config.toml
hidden_size = 224
hidden_act = "swiglu"
moe_layers = [1, 2, 3, 4, 5, 6, 7, 8, 9, 10, 11, 12, 13]
normalize_top_k = false
lr_router = 0.000928
rope_theta = 10000.0
init_std_qkv = 0.0416
beta1 = 0.95
schedule = "wsd"
doc_mask = true
train_tokens = 293800000
max_steps = 8967
Below are experts of layer 9 (counted from 0) of a mixture-of-experts language model. Rows are named router (the router's row for the expert), gate (a neuron's input weights, with its number), up (a neuron's input weights, with its number), down (a neuron's output weights, with its number) and show model dimensions 112-167. Each number is 128 + 24 x the weight over its row's rms, rounded and kept within 0 to 255. Numbers have three digits each.
After each expert's rows: a language model's description of what the expert responds to; "comes before" lists some tokens at least twice as common just after its tokens as in all text. This comes from a sample of Wikipedia text that the model never trained on. Tokens count by the router's weight.

# expert 6
router:141089123138132122159129156144142165093109095173099095102126148106120106122148181129085116119109144139109076145101119122112117149102124182134135181129200095141167148120
gate7:123096127118125135147143134146116125113093079127110140083142137114172097133147128106142130107126098108125114169128140115073105116090150124177119166137091112137174073155
up7:132138134102163122147120085166103135109124114153115112102105154123170111138137101123115151139112109078105093157099129095113128132110144123175098146142147104154130093122
down7:094166122135128138109153112108109135143121139148125144115112116212090119126178110144162157182128161175122128104078128114120115133125133133140096148131144106118149129109
gate8:107162132113116164172126143134104091152125133113122105106131132119106102156124162135132100165132167091121091144121127101108119142150114098103146169112115157127144145163
up8:098122100153109111112139124166131146127091108134108101130109131098074115149132134143134118156126125077141061117117114114136093140118099091132132214113115162111172134096
down8:140132138138165150131141120078157143106129098121141106121123197122107152151157158113109096098150140155083162137145134134111113117142139134138078122137167152114083055145
gate9:124159145153096095127090186108100087149060103114129135142146159109121097105107089101115162121153098120139137119136085123125176173119121134166102124092101110131129116110
up9:138100132098147150102118073133101161140184133141113122111132094136091123123125125121100121129161166096131107128134150107146123115103197083127126134117159148124122129121
down9:084098145137154146144084147130103140129107127097147104094104173115125135127115151099128100100140159078119111156143152126095116160098119138152153158119050108202117127087
gate10:159128084127132143124103112107122161099090128118141137168136089113130143113169094110125123108163098111102111129153132169108150093128116131120150164126117116127139137136
up10:107113114127132137116163142103119178103121112138115122099151139152123162107123146108144152100091128100106141145158100127124117112116127120124166146087104117119109155136
down10:136096090120150106140083128152149161057168155127106147100173131160167131108114110131143122137126156138124142151149151157084125121157151140137134123136120136138109138130
gate11:118114119103100134132133146131112165113115141121105137118109149088103163100129130122143131110165169104081134065109194107147125150159143130129135147100124156148152102154
up11:152119121120104141079141143119133116134120123106096149072109148115131124112131124137160117126152142188134148159085147106131186133166151142128199171104091113106106119140
down11:127144075109147191126136104145149158092116161110134138133136125131147082124140130127135130132107129158135124135107130132137172095137154103152163135138111111165128089109
Personal first names
comes before: "\n", " The", " He", " In", " She", " It"

# expert 2
router:178170123137141123112151135093129155131159134123174153137132117133114156125116132120121128155143139125093145138154080138149141134118119103124092103131072124072158104110
gate7:155110184136136154143086150116106126098121177125150097118086132125100152119142127116155146132090094126139122135153111132131114110143126098158155119180072134093154103157
up7:111096154113077139141072142142145129091134124078112127113135122114178149138115145084123141115128138126105139117149148089172137135100109110124124159127093115167152110101
down7:123078122087140113161164119158116132106131121109143162135121211136141166103112123134147098139149144110153097167107127120113162124129193138137139164119124135140124134129
gate8:140110101135116126149122112115117143134152152125152153125134131118177145119132131147133126143148137076098097165116069079170172121131117097137142089175167107139127166120
up8:157118112117093143105131093160115180112127162122165143162125127130131149116108121113175145122097111090127066144166124130119192106131122107151136105144129140147139154111
down8:096151116131157070129154141146125103128162098118089160186163069093113167142098124125122143091110124176156073111099130124156133141121123101130131133112143126159129125124
gate9:176097135156155128111164132100151111159082155109131139091139133146137152128152083123176124121154120140145136130110102131111121092128116137149118122101121145073173165103
up9:095152118128099163139120121160086130136186083125091154135120136110127131167103202108085139150131126119124107110158150142139156176127165131109139152121104106157076128140
down9:093080136189132159131151125104146109116165154145121124129100106165135132119119095111106110085116158118124101148139096101109140077139182139180156115113123106115110123133
gate10:118174101158103136166113124100100146126138136114135153126143151133127144130125082094102123143120114142187107080115114130125126158120178119125138118158143119069128157129
up10:065119100105144159124127117143099128081107096106139154131142129113111111110106144146121115126139134126101152112091116117101150105145067137109080148160139086129076142094
down10:106105159119109130130119130121117103130122108153154131226085126143127135107112121138155136132109135134149121109112162162121094033133123143123158143124125151141132157176
gate11:134154071189118132107099082107081132135103150162112139164118112103172173132152131160099129116134126163162155162144157124086103129123135156097124149133097143118093121102
up11:112118165112135132145164131198107103098119093088125137120157156165070104115108152126158138129109109123104122105134100125134121124106149101172129152118122132158115136117
down11:073126136144085129137119113132128109112112114116138147161128155149107104091139117140118111107128091119132110128136138127140088046099093152120115089101080115054099157129
Table cells, heading markers
comes before: "\n", " ", " 0", " 1", " 2", " 6"

# expert 14
router:115128150100160096151086130121135173118152124122118115131089096100125160110118087157135149141141116162110145100110171152158155115145129114122155151137111117155144135080
gate0:120162154136133092136147136112154113116118135104115145164147134173172124116117115086139115134146113137103133109143130184086122139141126105177121126137148110164125096099
up0:109136130108072154160156091108145105171164083130127089147145129126132173127170107128106110123112137134134161101121114118126128132134049120129123142110120126112115138127
down0:133146112092136091155142138155133094104102076115179167102166126137122115150136121088106081120168167149147153142162073119159123163139149119161171127105149115126141118191
gate1:164099152098085133138109105129158123143121185160108103110121126108121137093112141093157132090130123173141134146149161124114109092097143135148097125110122114130136136125
up1:094165106144089134083146103123106120148117162105130101130117119134123118097108136126133154141112174167119161167125168127123166103108166116140119121147082161144121108093
down1:132088098160165121113124099130177156053138131130102123104131137180128144121125148144067104130090146114136178149140126136129131150076160103124155130148138128151121101112
gate2:123140112102109148139106141095155139095130119150166207154172067098126113145152073092121116150117181126136105139148134141133139133162105110148147122118130126129168095113
up2:152136130099093146091112164125127109132131133156126091131112069168119130095155189109137098111103173175111120123129130132140054108175138122154135087133130114136128129132
down2:101157103124074129151132124072113163119126102086120114167127133096135121128168091170132128100130146151082152085108134152127138154125103144101139140114109136115103111116
gate3:155095141140090122119111153135162106085106095127151112145121076114085142159139108121129126106129104080112156144137145122082153114147112123115151117119158153131118115148
up3:124117158091153129110145123142104171079149086143147102132142137091145094130118107112171093121165141183155102135128158129160138096141128119108143123135126098173166118109
down3:166164172127123138115136159115112125127106129152129123147135082141108112141132138074100175108106164156103141138175130118129137123153139137181129101121110106166110141085
gate4:117100159158149182104084140150104183152172123112125136144119125094147156081116105129116172129136168080159121125118175082125105126129132104094128136177138138150097096100
up4:117124162094096158138123140152074147084185115133131148144132171151138116127129116154154133108138070135100157082120145132152134122116127130133116161149139106135136127098
down4:191127112113122144164132140139102108146138119141101121146094142139111082164159154127103154096095100110098148087158181146089142105157144101146075153095086101098122127110
Table headers and codes
comes before: " |", "G", "SA", ";", "U", " medal"

# expert 0
router:115140135133117129106105131125146120094138084154124162119106098119118111099104153141135107110118155109156161137098128168154134150148121116097123147134139150078074090099
gate7:151125111153104129140157118157154104130135136139146140118116118117130137121120137113093091125130108115099124140167150141132138122094168137127127128134167087144127108136
up7:104142171121169152115107152109105140118164124076108103180135147151128118113122139136181092154123144151117136126103110130111138140148071122105144085139108161130129129171
down7:139131089133122135154119107137119137168104127084127167209109125098103137134132162120124167132133139113140125111136131105134131047116110120100153136145101116133137146144
gate8:089120143132140138177152093123080115136072123128141154156116120141116134123133102169110117133158074087138146143076137107156091113156101166092132122105154130120163135106
up8:138112139145094151134165119083113122122127143130131113112095146132163169135176140161184127151096104079112101162130148138157074083110124079156175128104144163173126132121
down8:132150177116117126112162156141089110112153095151148128091168124158136116131098122128116073138121079155150174125101126126122146158133108148121154093126088131124122129145
gate9:112119118115131189144130113124105116106116116178110110117107140154121131130170146146111188174124105116160141124139099109128112130124124132154132129134147170091111161157
up9:101118118132140162122095136118128164096096167144106140122127153139157144111138099082108124149155127084187055198100110100107128098127133098128165113141152160149141111126
down9:147075110090114120155128139144106117128088131137082141160150154132139146105126143077113138100145168130149122111077110143174143129139170100118155135150113113103093102108
gate10:119130142137139135086134150147171131124117097144164146146131128171132143128136156062117112156157110134134099106136141141130110076134137102176123163109114121128148133112
up10:123109126104136136095095129112111093115115128148128171144124110155087140136096090165153076082137110137115129109124126103153111114137131155152156109130092157147110121139
down10:150144145127117104105108141145132086157116136090104107124100139105096086121121100105116121129091149069090109136152133119119100173134131131132102118150074157120147148094
gate11:120135104146117159132097131151145123137158109157168134119138066145136135145130082153118139090146123139105096169133121168155128109086123099106161122146146140128125136107
up11:146117099087128095097163143139117126144118138145122090167138155100156101115121115123134097172132113110144170140122188116071094119165115138163111126112098119131158129095
down11:134153094145117089093111151088100114109128135149173075088119146081139074147140135117128147140153107083127153134101145091123125132123132167105117109133150103152132121072
Prepositions before objects
comes before: " the", " a", " his", " New", " this", " March"

# expert 15
router:115169105119110081147136133110148112132126155128096132161157130141125166113106149125136118166136107094111136081152151135127117109121121126115163155093142104116116137080
gate7:107094107152124125143117100153131096131125132141137129141180175138104151132120123098105151104141119123161114147104140105129165112111120082149166120097102140113140121137
up7:144132112123113149132151103130071129154126138121140156134150183148085091138126120135121152159103131113135116132138144168120160135119167149161114153043153152093150139139
down7:192159121137136117151147104138173156138147141173183149121108154109151144151087104146183159133134130086131098140123146131139162103160138128137139150069143153117161116151
gate8:127142151090091187163120146118123117086131138107108162114106140122126101141111156150125171130190086143104158145159171098138174123111112133138122137112177129127103124130
up8:054136121121165104118138090140108089148124139145079153109097109128133155101130125182128128146157110123126108131108110151118120144093116150076190088138134135171137143148
down8:128140144141107156140176106153160119117127142162148135104193129142086139139109143095103120109152117075119104160086138163106120159094143126133099125134135151073154095102
gate9:097128152129109137144154157151108122103073130138105089159119166145138155125124139175145123125101121110092116151149082094109136092165158088144163128160117118134105116149
up9:169132095103168109114095145099107158127179096085162132113132092106132106099131121115107137117164144141168113155131107123143123113110105144127085116113129122110163091152
down9:131082130167124106101146160088066162117096107152123137122125136085118100106114111171177111143184118126109085106167096103140123142135129142157137093108140114122118096119
gate10:150129152187102105068091122109136121095100144134146118165129174122102134134141111133163115151097119096130125133133152102082107125165105096127110162120125125132138122082
up10:128130109074160128157090108134157142122128101131152125094130130120124099131096128117100125119123136119137120093156165144167160121123126119108100087115133098143124111147
down10:101158183134132112133153124146139169182124180175135069103129132168098145181105134142135079117116146094120135154098116147096127175115102148078097156087090120129122142101
gate11:124109112122104166157099129129142086124104097180126128166153151154126133182132119092136118144154049096132136141143118112130085118132107122108140173110137147144122171105
up11:148131118157151157122139119152121195129116135102133131100122105169173155093157159116105118111119138139139179074118128131088149125152153133126085078150108160115079141121
down11:103103144156151104115136136129157187102137141118122134173089146128132117126132152138157157162060112159114116120169118121102121084131129095138132156111164144143123117160
Line breaks and coordinates
comes before: "-", "|", "\n", "°", "|---|---|---|---|", "="

# expert 4
router:136103127079146106117118141149148132120079096127144164129136101161134136147141115140143131099130102164099157097135139120121144145160141146135139085123101117139118098120
gate0:127078126105169126112144135121107138113152109153146096133138107125137133165114175105123147159076151149140090117122111146143109147094104088108127158178081125156094113151
up0:149158118133089109111143107101118116143116137109140126097116137124091112091150116149138117095164092072091151172144138157146168103124141163176130098100200113132156135084
down0:122140157131179123132113122120107129135185118126072093151132115142140115124183140105053110125124164094081111111128150095108087107112128075132137135116113155178118120117
gate1:130160096129149128130106123113117159099140149118108135113094091136133139112175138100113176077094101115133137121104121158132157141092115137101133119110177125153136158156
up1:140109113112142146088124119116114155128104162124134134122138097157118157135130120156161114132119104120103157150107117095116132157168152124128165153109139109125159101104
down1:140133141116093145138078134087084142150146154122154205150150150132138134132083132097156142103136108149132142164120113123155118085173154167120118123129150143116157163106
gate2:143151102127124124074157163090155090139147128133087154086152137094100148106110105129114101108098140138115094145100086126142124122135121116136122119154191141141124093148
up2:128134127099112127141083128122122136127120112138117124158114146136134097167115139151102149131150170121092107146160145118144114112140109151137112186110071098143153130136
down2:130091147133153121140114155165096112137129115123115143125115093157084082143136110114136102108114173092091137148155122137118134127091127115129118109159139104131168112144
gate3:146158116129117128138136136123096154096132138148090121152131149174124126116140130135116153079147114110127158127097134123072145104120124077101124104159118138203123160178
up3:110107140165143105113144148127170151153150119103134117130122140141111131127123186096130124149167122159124156147174157142176099132104147176143169173059140121076105132092
down3:133077175153160122155135148132127111107145103159149130092118151138122099138090170126124118092130134121088105105156124141140160137106135145103153122120077109181129104140
gate4:093128165135125115124115141084115159075105117124138100145102083111130123083164117149115109115134133086106131090134178105118119106129078084152162130122140138147129105115
up4:122091124166164129154107142142081116104136143118101122143114096177112110149101137128121142093102128133119097138162105157117144137140130111132148122104128130093141081149
down4:164130094145096150133144110116107167110066105168103098039141118126100109145078094160134166123131157134173125122109114106142104152120137142145103140138083120155132117125
Digits and years
comes before: " |", "4", "1", "6", "7", ";"